python train.py --num_hidden_layers=10 --hidden_size=128 --n_experts=128 --experts_per_token=2 --d_expert=128 --d_shared_expert=256 --hidden_act="squared_relu" --moe_layers=[0, 1, 2, 3, 4, 5, 6, 7, 8, 9] --router_score="softmax" --normalize_top_k=true --routed_scale=1.41 --balance_loss=0.0169 --balance_bias=false --init_std_router=0.0258 --lr_router=0.00205 --vocab_size=6462 --norm="rmsnorm" --norm_eps=1e-06 --tie_word_embeddings="early" --optimizer="adam_variant" --learning_rate=0.00189 --beta1=0.9 --batch_tokens=[65536, 131072, 196608] --max_seq_len=256 --train_tokens=679800000 --max_steps=5590 --dataset="wikipedia_en"
Below are experts of layer 2 (counted from 0) of a mixture-of-experts language model. Rows are named router (the router's row for the expert), up (a neuron's input weights, with its number), down (a neuron's output weights, with its number) and show model dimensions 0-127. Each number is 128 + 32 x the weight over its row's rms, rounded and kept within 0 to 255. Numbers have three digits each.
After each expert's rows: "gets" lists some tokens that make up at least twice as much of what it gets as of all text; "comes before" lists some tokens at least twice as common just after its tokens as in all text. This comes from a sample of Wikipedia text that the model never trained on. Tokens count by the router's weight.

# expert 83
router:151148096186112139177153130065170119089101171097159084152154152178118141134115127137145137167122103067175139126098068151139143085165123095131161078106164140112139216154160155164154105156098108117180189142141131152106129120159103101135058204117139096089076163132142135139081089182121113132117139096124086131184136137130133079070159180176139117112106095117171121167092130129158071103136
up1:106167157128115094127113114156126111134127138121095145152129136128102091216156128191153137155146139205134159128155118183155152140116126114103103156147165062115152164141124138131086172127096137172178103132119073120116094138047111078120166153111108119151103106206118122084142080159132124105092093132163118151110082121106182153112069084169122131082152129144017172147087158084110157116094
down1:104092168149176159135117153092093203148146063144138157143128111126115144133106144116139180131146070121185142173143112130099117078138143097125102104100141166134113129195106126147102102083122137128011123123079097115159126150159151112080158122159103178141157138155164150152070116129088122159119082085088098101120140130132155082144075109193138142176109115226143154141124120168090160166167
up2:128209076095182125157161120083148122158149179120051119164159135112132103108153092123156112160142153146129120186107130150109106234161091104099142111102088104062114146105103129110106117126086151122090094132092099156127178179120065063136121127147135124138082124137092160095177095154189081128106069181181103138118111152118146130149112129111153120123129125115103112040130080154126129096123
down2:154131115111119088095086191141150159112154102130101129124132200077056148145173166159132109157133145123185101176108116165136084176126189160104146122149126152092177154133142186089117079122116072158154089145105088133098169110149135118160049180059176118145110163166120161087100152089097142152155069152140168096076110110141184067120132141082105110088144117131128118112157100125113152152116
up3:128118168136125077102113120154132150141102096190122097128215131138174148072137136125148087067127143155102169066141092148162103099145090184123126108147160126124150138103095118137139135146079143172141110186120146127188147141094094146177136115131122140144127180140057180089099113152114125181112145127126079124159154102078109158130063116049158130117177157168145127125146145237162133142175
down3:118108141121096139092109124137168173134093159107154087114109101117130133051128146126114149091102141136140180155196138155124106127198130143111160114128103093129088091125081139092093169147107136107094074134098097160138150072138118177023132125193133186120103077136129140097157170173107104114082146146108097161121170101141112166177153182132120138115138142198146088136169057085064107126153
gets: "%", "000", " people", " km", "00", " million"
comes before: " |", ",", "'s", ")", ".", " m"

# expert 62
router:093131124132106140187168123149199131133190141147145106122167089158124138062182152104112158165125127117108078205092089089171140137138167107123137112176079168096096101092154161137128133096139120132142121126114147167200127091118149147204105144131169187120136176121143208121092149099133085153122081122128061194160115100116168106160165117137124139105208139108144082144100154098108132102113
up1:104131116142117176119068165158158067133103118146132184130121132041124157169148156118142149143171130162185109171155141143130151160158165084125120108078140112136125202084070099085109195123125110164123078146110090127119126131119168092158086129048091151055145160128128132105194096100169092123134161123116131060079197126154137078150152132127104174133175117099139140138133113097132168148124
down1:106129108114107129127140122142081161134121141131153161150104084153104100114207104218074139109076069120100141134100085106146150116097130089140117103143160068088205084162124194126161121118142124135120102153117207136162101060124195155148160105142134107121114133097170071113131071123134115122119153137086181166194157099090116173067147149192129143116136122132152165129127106113092079113125
up2:047136119128105164148109160170103086121090086103136104085147109106085120074163112181139087115134130179074125155125142114138130116122153126156158092103180174164078153185217119079146149171112150106121124110168116126144160157125098117159129164154085172126046146151121104123107060104205129130146133160133088123082108079144122151148162130102085122157145123131147057139109139166160190163155
down2:175113184175109173127126110087118159122201123126123107096071116179113077118117084221073138158106128146140135089136116193181154171102123131166146154089138100099166084166145094090102111133141107124100127147111167158069086122157121141156123104169085147105137087109138185106121144091098114066141202130157116166157094139086136163190174137126163121144082131143098145158172149158120128161092
up3:128060120138155118105088098100086133114122153169127122144127133169137112126116148215111123155094077057106115138172157087123111146151134164100202170073166118145120185151150144146099102096099092100178093140176126109109101108125157150059125113119106144102091061127126137081082104108079115056117068175150154175157071093105118153119103148122108179190121117129132172123076155116101155110116
down3:120082086097155126199192133163144120120131095163162099108141115182112163103128157114136126135134150136136062175129099097160099153151154127127171147187108125106089133121147094158133141145172099139099106146085172158173161111092169114162151130143201131126103152142099146113110176080125189157106159102120085187220118183053172144135192104096149116136203103142145138139170103108135139101105
gets: "1", "2", "3", "4", "0", "5"
comes before: " |", ")", ".", "%", "–", ";"

# expert 96
router:111098165137121113110126089112163155118157106116125163084179093108177110093135074086143086120091144119124138109154153190082189146109153162124065077148153181139131151105104131094160093084152174161140179179089162157148113126143120135152151095142146180153181042152108156105109128165130096120151115088136068107100099085042152174180100135084156146108129141190175128129162108146110125103133
up1:149120069101167186128121119087112104112117102110117137107128172133144183154078135145130134132107118115117150058077127144123104117132178177172121120194116117154095121149134116127169085115171129193096123143045208091143118153126150093090125110068071179165146095099128067116125075146104142134116079117102127079148144056111144154144101054083124181128120118170123115111144092120093141088172
down1:156088098151105104080123146134171180108178119061112170151108149134129161109153158167088137127123115131161133106148130078121181142117122102102137130120165181122127184155115128101117155110136140058175155122140064191128112114161167127160145095119157142095154129171191195142082138179069124093155172158094176095107080175116070125066114080164143185164126163153117114145137170161117120157082
up2:110139175180169083156083197068088080103181170079165136143078204174114122116163128182139139123160125168109085095081127067090115127155086151112144140143107114128165159098147135141093114119141144169188071136167082134116161119103165140132138037165113074143092080141116120114127090133092082126144173151147183124179147101177152153093144120101115165145145126116100099135115137132118146116110
down2:173122194144112170098159098113105155105165062125124125138118135124136097120118145165173196162113127124146101124115174183071104106111117124160114141157103122186133085120136162119102101082178127107084150094082140146080135163157118164101134153099133114131157073116153190083097121166165135162214188170079108071182172102127114070145161181174163088154117132110123133102104166160152142149135
up3:061135104092112158113081223116146153113117121135141115122154106167167106082133168119130120099086194143115091173140126158081165122115067161195139119161142128145136154080125200109123159122124137070192168157154097135118130139120117185134168037184086172127116123157122174128105119158183113132151155123127165176148117081131144135162076154112121127151168165133123162139077114101100137085092
down3:121128109155045130106169100086172038159133082125160076083096094118133106111079123116166103127148176135110153070088101154124118106128149126149097130121134117122126080075158067113119148113167134091136129154105162214200138110162111133153141160163157110137163112127138110090104111086164149171190143136142099131090120150075151144190078122153121118121112180106134174178102165151062118113159
gets: ",", ".,", " ,"
comes before: " and", " which", " who", " but", " the", " a"

# expert 58
router:098134158203107143149123130126088141078115119037139120138146107166148130112123119166132117123123100087081075115152135122101101092192136183137134162089069152114114114123155178110185184134109104144150172172166087161109072145041114166126099150130122143146156098091121157122098126176098115131169120167117140115160056161057089088132145106197181121146146132127163165151098103133120112090168
up0:125152081166124124186069109098102101114121137196108148155121059096164148155122131113154112116150157126160149149132135108100145141123142108119112105151163133142145077161138145098143137165133115151138127171154208078087130163055108143147117165106131138094154181125108115109094120166097093129052114120162154090208131122175149111047114073100097120138154103123066136057090123057138173182133
down0:150121113133101075072131171110164093123056133103151118102112117174085099126150109114171093101104083144156098088187199106076137110235147158115147127085130117148183173144106144115160144116080133129117102133154122097160091192143121170166169134096117139130133150112088079128117127115126082126126122128169151134174122196104136162124108137133101158033122165124099167141113147185081085159134
up1:105149116131127102092093146102147177073096104090129169139141108219143118115152097152166126188207067163158170101130149173153172151114143169142089097125107198088123109099129132084106108139156155133116177102155174079146150132077089171155146084128162103145177107160116153128099170126150078134076116145136053138122153119184120176151187106130133151128110075099130111112142111181095148157135
down1:113107126161123149090158140139087201138162082134136098172103104146081107080188086124121138161125166146085096121123112150053085080137132137126209143108112175157135196146103175142145162137158134155061141102107117159117113121089146117178114127127126099066096123083062119108170103096073133110134096068095159167136084116098097105107100122213113090113147160166118156163175136110108137121124
up2:153093127142121123210147134128157160134176153089125100149122089093050117135098133172072075121183081164134147117176115088140171161094124129181107164108142152097169141126058179107094142153123173132091107081128150131155143106116176129103089155168132123125160119151131086147131123145134129109095148101188092122091119088150147095153161150100126179142088067154194068192144078083142146154090
down2:140231134124110179174083113149151104106103149077149092093092078133129194104188157097147154120099154087166145083103160106147089134146102106152154191087113172147068129114114174091135204111153158110159108102124108114156067123102082174146138160103102103147103077083103118149123119123148153109113144180046149145138091149114116112102163160158107153120086136139149156100092078153124159148127
gets: " 2020", " 2019", " 2014", " 2021", " 2012", " 2015"
comes before: ",", " |", "–", ".", ")", ":"

# expert 27
router:157117087122113141120122150128066160157175165151077102187108159106124068075133159086079113107140047145194132145180149109131129119082095137117159089109130139168086087107145126144100090149087173116111070137091158117150120092160094136167125098100128132085124148121151151111159092105079143121137083095129092175130175139138073108145087097072130138175157205197154139106137104169187121124127
up1:120187166153156091107126128115102094136173121127112161163130111128098129137034144116090100145133142086100154172105129137106131140090167033142149135126103100094156147100163155119082141136122149118131086155130097118145127123127159107135099110097106084076126098145152111133037140162177088114074106134192082064086136159132136073131144123106132135116167155066203131092084074134185121068106
down1:092124141144097130118150118180113162140165082149099104092126106151123083164160198091148126107153098162119156110099114111134145145121151095106118082122076173064147108077170152157076151213165094115112128175128158140111120190139130068149169142153130175147132128171127139165119090112123174163118116118167137112130134078120127185114133218137089123105093071111114066100120085181090119072075
up2:110146158136184125179117122156146131063120084125141077170109151155146109129177060117122174169163156114104144116075099136107132070093114127127178141137111120067095156057139177153136141126188133123183138195107106141110209121099138142172121136110050145121141107091120115113084123086146124136140127151118144103142109122145117131124140168150109157241073184100106118136082148170135138095161
down2:111177108192127159128132075145081126113089148072137184154074130139197136085112053129127150163124144091098127167123183128197132118111147119130154145106079135134153062182160211137134162079176117086182149120132115138116129168137119150125135137119078107114108094052131161103094051151146154121119121098158154120161145165086127173134125101154066147090118091087093123142156117155146110116146
up3:089143170134125203093121134107116165120065152160150087184078114116100115118116113164066101141119103173122126199163130137155089151081135121143129142123121093178160104075083136105063151096134135198130126161155107099130226147135174095189094125120105105124100172204122144123151141104146135086041130123162126108120137127121096163095095102141138163147140142111170145129119178094157137136077
down3:137150111198158135150136130132097164189158078198156101131145116149094157093111160132145141124175107127131149122115123127096105161159148168110144171149076152158109110103137073145108069167122069128134163161100101103046187139110145139123153109121141154147122085186096063124064110121097159092086137165159213125150118116121193156161151116134110168177124167122094124141183132111100177069119
gets: " |", " well", "\".", " their", "\"", " b"
comes before: "\n", " ", " —", " L", " N", " S"

# expert 42
router:133100113105097153084133131085163121168086117055122071084127164115168168059132183113075086108099166181178090153128079165144173133151113161100119128111146168061162092159111084128103128146102110174130098099087138135182077094128130165188113131105194123103089085112149137071092124117117124148144130116123100136184150149111136118133118106135080108157073142208105140130093098096093096135142
up0:090155113144149114122151062071158129132079106151152175152147118137134110147098133151117185096090111133124114088161111107118185184157115061090118099100154101149168128116162131122123115150126135168180178111124124131153157213137182064109141131096122104113139164120147124170154094125113140161087096152118100072106133166195084096205201128161165114166142046082164134173167132113130109125135
down0:128125143163088147134148117083120145114196131093050142120085162152068135098125142141151113129134127161129140088099159154150098160213112134118150122118103163138178127136087195097107122122147122112130156120085179154103114159123133131186118095138046173156118067116150153184061137049127183140127190129113139161148095137109092105072100130189104093132141144138104152108124093175143203109122
up1:102165151118139106147144136057099154125085071109137130103087135147111155137073143160130128092141129106137111142087157116142186152147131141130109132110102141117091195100075164117118169118098144136124141121171101156159162183104080188153158107117120101147151121160093050139115087126122202148209134144177089137124134075164131143154253099100067144135122166159108123080138138142136149081149
down1:107188144079095113168159122083122132121107128148134164091072121129121146145126086069153100130145126152089183148174175123129171167123131107136126131114170079150150112097123084126074108107136168114052142127117126175098138052231140137088083119140166123105180178144148099178145120144141102177084072116141193147124133170116122153116082150121172179121130157170172198131119133151107132148151
up2:090131172166123055146122093191087113123135152104076157202145122130149093117163111092126150139109131148108109127166142104090140114098130100139176099145078113195168113127163135060153074143186159152099126174095132144104130147150134130155094110154131131180138102202112105172156126101143058137128092129107182076227125098120106157126124133181157131099188074136117138103167128162129151158101
down2:098083078107152105116088083122164141105167193103178190096137160096163106089105108128092132110116172125106113118121125084056156157071131130092165143166128152134123187139155108129178121096134098154145095187142090125165062167131189085100153102080117116125126164101110085135137151120117131140152113145151101073064095107136111129091093119138080132184122127139148178177104130119159129232144
gets: ")", "\"", "),", " =", ").", "}"
comes before: "\n", " |", " (", " is", " and", " \""

# expert 25
router:099164130149110147162104083123082101144090128049129137129080079184150163172143129150146176149184148114151141120103177157124129164176190149163113138072105213137115143160143154099135187175129133156144176154141140154097154156061156137145122177115096140130172080120128103096095081146106150118130160152178113132210101176093113110076152103145177098123111133145084133091124099121160094079118
up1:106069093130139115120174143103101113093075072123113092089112095158135095122164103131169161156123097156132105140113090071094058061176163120166197103118157153177157156126146096097095204137146103150103112180153099103118134092075167127095132161113126103114075089193114125171101151161106133118111170077121098152179122102132170145154107082133145167127112128092073186121149121151116070135142
down1:115113092167150140071103085160119102107134097131132116130068111119097094098127139155155168175173162101090161137183143126103172166177182126127161119072117149091163103130183155140130173115171128138119248114151152148089107165187105138186177181140137110108090120136049151131156112164095152129118126112180166126140116117108123102136161100195137134132070111132194118156130140148146088095119
up2:112138134133159123100147167151165104106125152153153148141140171109057139181185121149121127100060121126115105151167158067133130136123171112171122147102141147124085047095137087155118150167164123166070153101157057155070111116184165137162127164176126186161097161101107066099146125125090116107134153152045069100094160140158069146156157120139152088098135117104136154129153127144124094112198
down2:110076106104095131183177119136097186067085062118136132131155113060085147067168169124100156115115144082121177158212116080077103139165141145098102081096102200096137127101129118127159134168118058131109171175134076137121127082113148111168105124134137145138134160140113130099085204142111153134137113083134101138150115122124100102121164137127200099148116133107122108103135044120092118111149
up3:156147142145168155085107150124087172146121125103107135154148096152150125135146154154113120138091136139096116123161124106168129163114151130091090159135159129119061120102125117097138115158175142224153152202060137065127143086083122215132151159165095174104140076111110125137144165131096166139083118079096167144091133104115152134137126126106124136136157104214143126091061112080133112019133
down3:110132152153139131117102137162206131097118110074186164120125143123114108082113113145099124059078153129134133086120129155175155155085162117074155140120192129142142179190095134100133164089112129167187065143089134118109103154114117103123117085147140110175127179079087134038152129118105122108168120145081117169090108091144156077164073063158099141127110144069110069153116108129134090170108
gets: "ian", " States", " American", "ians", " France", " British"
comes before: ",", ".", "ia", "ian", " and", " ("

# expert 110
router:139112141104079086068174123142072164152135108157097089143121128123055110134110131119130128157159137129137145105136103129153174135163120175097127082041102092203154116123157175128133109156107138141104120213152170101134087088144148133149082052157060107135128140121147161107179108136118179125109117113118109153143118108119068113180102077096106086097106179143110123126190098169069079095141
up0:145102138136124145109131099109126109108123158105121134203109082130122106114153179078113098102109109083114148064133153149134105129113149062084145151073129162113194175091083121107079190154125095131147159162083125130193110149121119132123109119156081108158146197133109085114141121205152128140196168129156127071107119082097139153189159121200097116205120069125167128127106143121144107120176
down0:143110099073140110066160131152190140134117079126147096158067124099181183132156097081051169141080115167147098165115139116088127163152163124158115152159125129233104118116140114155173161136071137120098153094167130107109144090116143106166157121140127171152110131150095151204139123088122088144129105127146085179130176133120145204152068156116133127083087164141129131179160133135111080160141
up1:118129134081123151168124123152190140099079094130098147172090148146125161129135112142111106105106108128104188093139132130118134158174164075115167142134140108195152153144115123057161120133162082153162139116195125093140099109110137190122102175127135115150109163163099086170107181122152114123072115139071210066149170136073115149189123184126135132128160060100087126146161177106067180130147
down1:113065116149173138115132151074116132162098126116152079159121091165100137152106087126162127155133086066153109115185111167117149066139060114112153071092133167128143095130094106134103150140094169093134092148103154109114169152152136106171163147167132157127186090119086165137159140096183144109050106135178152098102131090105153144096056101172128131153166107155128046136111075150105160164185
up2:144131205142123173133115158124176091117196110134100117106134122106193126143076125158134089122181110133155146141091114143100132133114099088160151123166094074101172114088136103064151086159188133172119125125123111154106116191111072100133163064119130079185113163179109172132156139128117115131132115099108153081108137069162129131122097042084115098140148126052113120124188184175137128147163
down2:153169070158100126172173154147107148129107133142163140168128117165109147106130134121117141163083159086156124109115142110088123166116129159149151140098121181111133121160171160144120178158064123124149167144108113174085115106186131117181130142120073168158121080158082078145179058138124168092133162136143087070141045139118073119103165139103065123071204094118190063125129130114121160129113
gets: " |", " be", "s", " work", " to", " make"
comes before: "\n", " ", " Candidate", " %", " ±%", " —"

# expert 109
router:161147128139191086157107169147115111182136112155098134094110116077178141125126134113161129176115066103113168118115163137093151133152149112124109080124139115175128115120114154120098108093103154091123124094113101179152073149140131150135167141153150071100105134187171082149190152108118093197158171072127114116185086130165071053111069193131114105141095165111120094159161104155065062130142
up1:115129186137115159116136144137126189164131123127137133117102156123154143127118111115117217109111183109131210066090097204166101110092053124140125122153126160143107150151122139128145118112104094199156105119120108120152134142106136096090120130135099169054181135199173050117139127164163158128123113149131143135103136086079108130094186066124121154165167129186132076152170112126100157156185
down1:140132114186126148099101112092173112139096165131070125171122157155172088103133116135148096119159153174103134185086174110123118147153134124188109119165208119179157220110097136083149121160125118219187140083172115132095103086127143131134119137108097126150117120121113151160126077203115167076135120119162120135047081098133110154127134096177122113151175161183113119135131127098122141185099
up2:111152153109161146099117160167183094071152124126063118155076147168131119130107175139087124097140131075154084020124176115138084109129060096125118189139134122186107139127137159128099162175073108119101140123150104147094103180107168136152112116109144159155109109106132150118122135095168083084142116125128156115155122180041093152103143144070142144102141107162104180119078163132132210120148
down2:118085094105119125144106139141118100152141058121080172082123203110154176138132211141143098084125102101086112126164164123133113060103079140129077103148081139118157114105174155143141097133109096108065087130102081181113066104082121125133131100165170141145093155136138088108147130113180070133135087163128199083145089100155131174133113112144148142162173135130178124161161138148073157101071
up3:084132145134112134089139091165150118097167130074149105139180175100121164087155118125114090170185121198078106177096150177065069092087079155060138102182093118136194159125126167122132128118126137158174157152135116092139109103115122145154144122156105156140122096108093081078167123157166066136123182139142146158178168129104118066133148142196125152102127095117117160094112118062104084121137
down3:132130181066150088147140134144158143121150098143149110120176111085115142103124083149145070163090146141173134147123114112172104083121152108120089134072118062094168141138166146107172092126101126145192110114072141141174135229149155148123144133105139114160159159166204121123069087112081186166090055107162110110117134102163090182110180116091075124133068165130120120109137128102106113116145
gets: " 3", " 4", " 6", " 5", " 7", " 8"
comes before: " |", "–", ".", ",", "th", ";"

# expert 120
router:156117149137124073078122070034125158166097106157088127134186057116095091160119124140139167109154090114198178106140147174177111122095103141185143178093144149115063099120135086154114145088193171090090119117098112122142126096135124144155131111151130157111130126162122099157119114099110152107137080081150114146125179074119046200176107151149115100117093136182106106146175104133119117122142
up0:133131080126166128091130105071136114064122078113188115173137102152114106165087083063115141133089165112119145092112145158112119160148179199165111159182128121102068097148099130106150087161098112166160122129109169145063174104046134177092128184125100134144111099106138099166147130164099101069114198131140115156196147105140150115109124119162131086125166128144108141089148129051114144149094
down0:095111108166082144082129131175110131159176152146157150088084132137148200148150120131149085156059076112057159098105136108119074214128102103105181105134164115097171151134114129156127110116106177171098215116104115139157138149129147106101186090140126143132143172112159222165100122073136137123136145106125133109092150110079184125117096145188106184120139117087110093146136120104111128113081
up1:068140099190125132103132146123147080090057084143114139100110086134076113156118042181126208086114091168078144151197116144100128109134135125126142145140102142100130157140149104114179136110116111145104161073130094120053155125108139135129144119161138147121117113106063188138145159079228161076134202161111107127132161100118153163109095154124144093143092118119130153152112062147120123144123
down1:104105103126162138096108153088149069154136131124175125104056049098100123141150078131134139123151094163143161137146131135170099101202097152110162106139070112121170108156113116141121090078124117175112112119087123122079135063097104072092112117188124135195107090106121060159117143130067131141162125062157104154109157111143169138118111089084081090079138146131123147101196173079149160100121
up2:128126115085138117134104137100208132103114150146134136153133125150127078118080182083083163178159071135051185113096156148144073115144144122116184141084086132102076143098101165153144079142065095145138141150172204138118167172124080063124135049119147116125117107136104153126103131125159163108099121129148159129097147141123160154128115100134121135106103208123107138182103191119115209119108
down2:139105119156109114120148165130138162111045151152101188110166172170197087146058157125107119119111087117113122134166195115115159085125065099086112140155150098169118090163125082200101146105156176075082154097094163151135114148205165131080126120136139134085159162118101114108137151113138086066181099144106109122136112082088102092161144118127194116120105119157105113091100160174134115124165
gets: "ed", " with", " as", "ing", "ab", "led"
comes before: " the", " a", " by", " well", " an", " to"

# expert 20
router:109093116098095059099166178123118137199118171143118079109094144127129112096158100125123101164107110154140158123116170096140116126109108142135126109121107095130117090157115102166129083107150180108095053125118168119119115093167151113115156098091095186154140163085139122142177131090092169165116099088139121183095165128192123101129141124163118095153126216125059133094096073074090082046173
up0:154150133147159039129103126114030135137134178156160163122086084166140116135065185130113116092198156176123124137117137131143074068121137131113119128179158112146075091141117160146188113090103117144079114156096130117132137155128190123072090136092104192118160149153146072132120116131101110075133095140172107121141142163156133145090140101081120174172137174149156084114100130199162137105105
down0:116125118139139128136176083084154102175103150089115163102159151111090185122070101130060173149102144137167147145082112101147076119134101129144166167053138117181194155126128110123085160191143038148084120148110105142065149074092125129135103152133151107092102135087100125145160120101129126098054158165120078114113159147154146093140157082180098135127139120112078115179088139109105129119191
up1:098137183136145150161109065093142121055151144075150134153129126114123150113111188147086152130125103178098120147100153118074133094119149168094164148180152166185140110152122180123086170133129095139136139162151089110094139144092114187126141150140092137185131110189117129090115073097138084106194118167152151138177184116124060147149114114120130168122165080162146056130138200092159188139110
down1:125137121119037143141071193081127113140179114148130066172109118152133120128138141155130107115116183174160136105097124053083110169099179130137154113094190138079138146148119127152109121117128127225161141124175167164153129137091044103154108118139123064135122115129123117201121131110085081060133091122114132158087125185158164131107128158137141136113165139132095075141111097104147102167174
up2:102165159166130163138120132096080141088071110145139084132147195110188156185106127114107159166186152127133123080097150141127105097106148106165159118144072135122163100147096133097124122110166097159179138141119127103147102181152158094131135108114104073143109091036139062168047092094105132125132110145163192161108129090166164087121153110129120113123168144084099181121091154048114126086139
down2:124096127173162133128176110144141108099159059114162167123133030132136153097093147122139075147111099151155066097142064129122126119169133161126167099095208127084075132081137098110068129158090197112094106107125107129148163079112102179195092094105186130129153107148095170093179114129118129116114183133156105166081083111081124086156127113148146086167118102106136103095132135136099104111126
gets: " |", " for", " to", " and", " that", " act"
comes before: " 0", "\n", " ", " 1", " 2", " 3"

# expert 105
router:122120103096072118102144168128089169136120098147137099101146083151156103069132143124128132173183182157133119145156178123156130149098148071162158140109141113075131062092151165117151099097164128102114078098134118130152117106157097115189149205124104107123110141191101114123145139043090181131148112134145103185104172192148152111109141210140123101127094155108165168196187158151133117144165
up0:100136151212129135185123133128107103097136109088142169158104117141133138119109095105148204116121158071071088142174127154124094114154120101119108142144122151117077101123197153094121097173079063129086143106126138100123131142123152096123089141135106138134122118112077132155122155206062163186086158152195114133174105156106088095195188132173146085117166083063120133116121079119115148105166
down0:145085194105126102103068134099131166144099116109055093174180140143106182187141131129123136102135134152143157097098155101173121154139097146102126122093113147163131181145095138067119115140170110155080100114157179157104160141056099114063096091061179135099113079111143058050078121159132126129117115114129105105137135102127125111198174160157089108109114084062101096110134123157126146132132
up1:127121123196156197143160197137114161106179132129124124139108126114176076163113105185098101145200126144122084070124116167110095134169119093105162113088103137122157123203096155118154104130147159079136120183130101159075103109146145053119065148179127146146094153089128143136103118121138090109137134152108122089109118123145165127216110136131097143154175122203084130102103179148124132114199
down1:088209128092095085115153064135140113158153137121083162121139070114126176144134188141118108163102185118121162123097066140151167199103169180135142109167151103120098102084173092138123110133136226069138173109156127129128171104037152166143150140141093160137102089118151142156132150158101157115169153124147132136105148138116152188047122167098161130124134141133117125080092134110104146100119
up2:090107143090139126154151106144187123094129158118123130092130145093130088202145118159143115148172084091136070128116097067134138122120134124092100148124106161113158107131148129136085115174135132095168125145154124168046095085132100104102132069127081141218128178093145144136149107120134078121111102139119157039123107088168159106092147135111161153133132160087110094110055072015126122114121
down2:115123094114083139109170133149095147114120125111088089039104096133089086119188145143166158101108146126090149093168122093168144161145133161132116087113108118122182110160102091214169180103167134092063166107156122182107137095064184123172114131089078099113097174047132122130128163098159119166126153114131117155105106131124184055134130152148155108113151079078120119148162127108087145133097
gets: " for", " his", " their", " its", " on", " during"
comes before: " the", " a", " own", " first", " his", " 0"

# expert 41
router:165106126118102162104162118137097156138083084148104202085151142161085117099144135116157102122152189124151137128120149159141094170175105116102110136136133082175179039147048148111085136094148125123127136087086147122106105115173078080111105169109132157140127157112103154109154160063116092136078109137114113175163132158088208138101071167089200090167096111128128170105163161150122100128167
up0:098135192057123103113138122114141101145133052134118138133117146100069162206078129138085164134133132115138171195125137198108187201104127128124152124126137144139163154098123159168133077130121118133186150083094131104098107121113079131146142126137143112166129173089176123111088115158140136098146158108129089109151159066129102180134117072115072166187186109084129130114127140112127221143091
down0:166127130128097134164169147143106174182114112118117120105093164170133167183116124155168125073147111156122154138100120126076181166143129150086104132186114148162103113142142129176152109096133120187110173116157170104136163152150193150136117135190125100127187097186064090188103117088067126138094056104109163169092191100140127158096176123142113057105097168123090114143138121161163169118144
up1:126125155144107114151134121106120109094116159082160169120103113103158087114138114162107162168081084080084149100198121178115097120114088156141121129118118145095129134084118118170156152145120133138135118129196128090127121126101127118154132133094144098095158149163104115056107150192184120129144178113100094126140163119113083186130164153178056196040118099121163203172105125098132205076086
down1:101126121125091102142150093123189098169163076098151109086103113074156120103061122152098131117120109157095186152118130217117129133118135098116168121206142171129129125137140137169105086034130178149133100144099087053107149135152134133172140107120108125105142187113143111141127166101135128126098137146103121152132122108114127167093115207089035091174147123119102187136095102126055138153136
up2:111152115134095116124161099129138128179159096141170137157162138056156178170145182116089171243188148048118081160137108120150187103147112091112121163176098123105095158127154125122116131101148096117135125117123148151128119095086098135101149182090173079112101162106147123116129157150125109154044178138161100114135117088129127088125136158100134062108198179138101119148111153109112159166091
down2:112162073127081123143101089110137118090147085116130110149078119155163113136150115124126147148111088141073059156130112123094115089140119127114071134112140132172096116120093104160082153186150118120105147170122172107151162136124098057068083082119171140154126199137107164149118074135117163159133096110186063059120107086108071116160105112177152114200141136124134040067128142142134155104151
gets: ".", " He", " |", " 0", "?", ".\""
comes before: "\n", " The", " He", " In", " It", " This"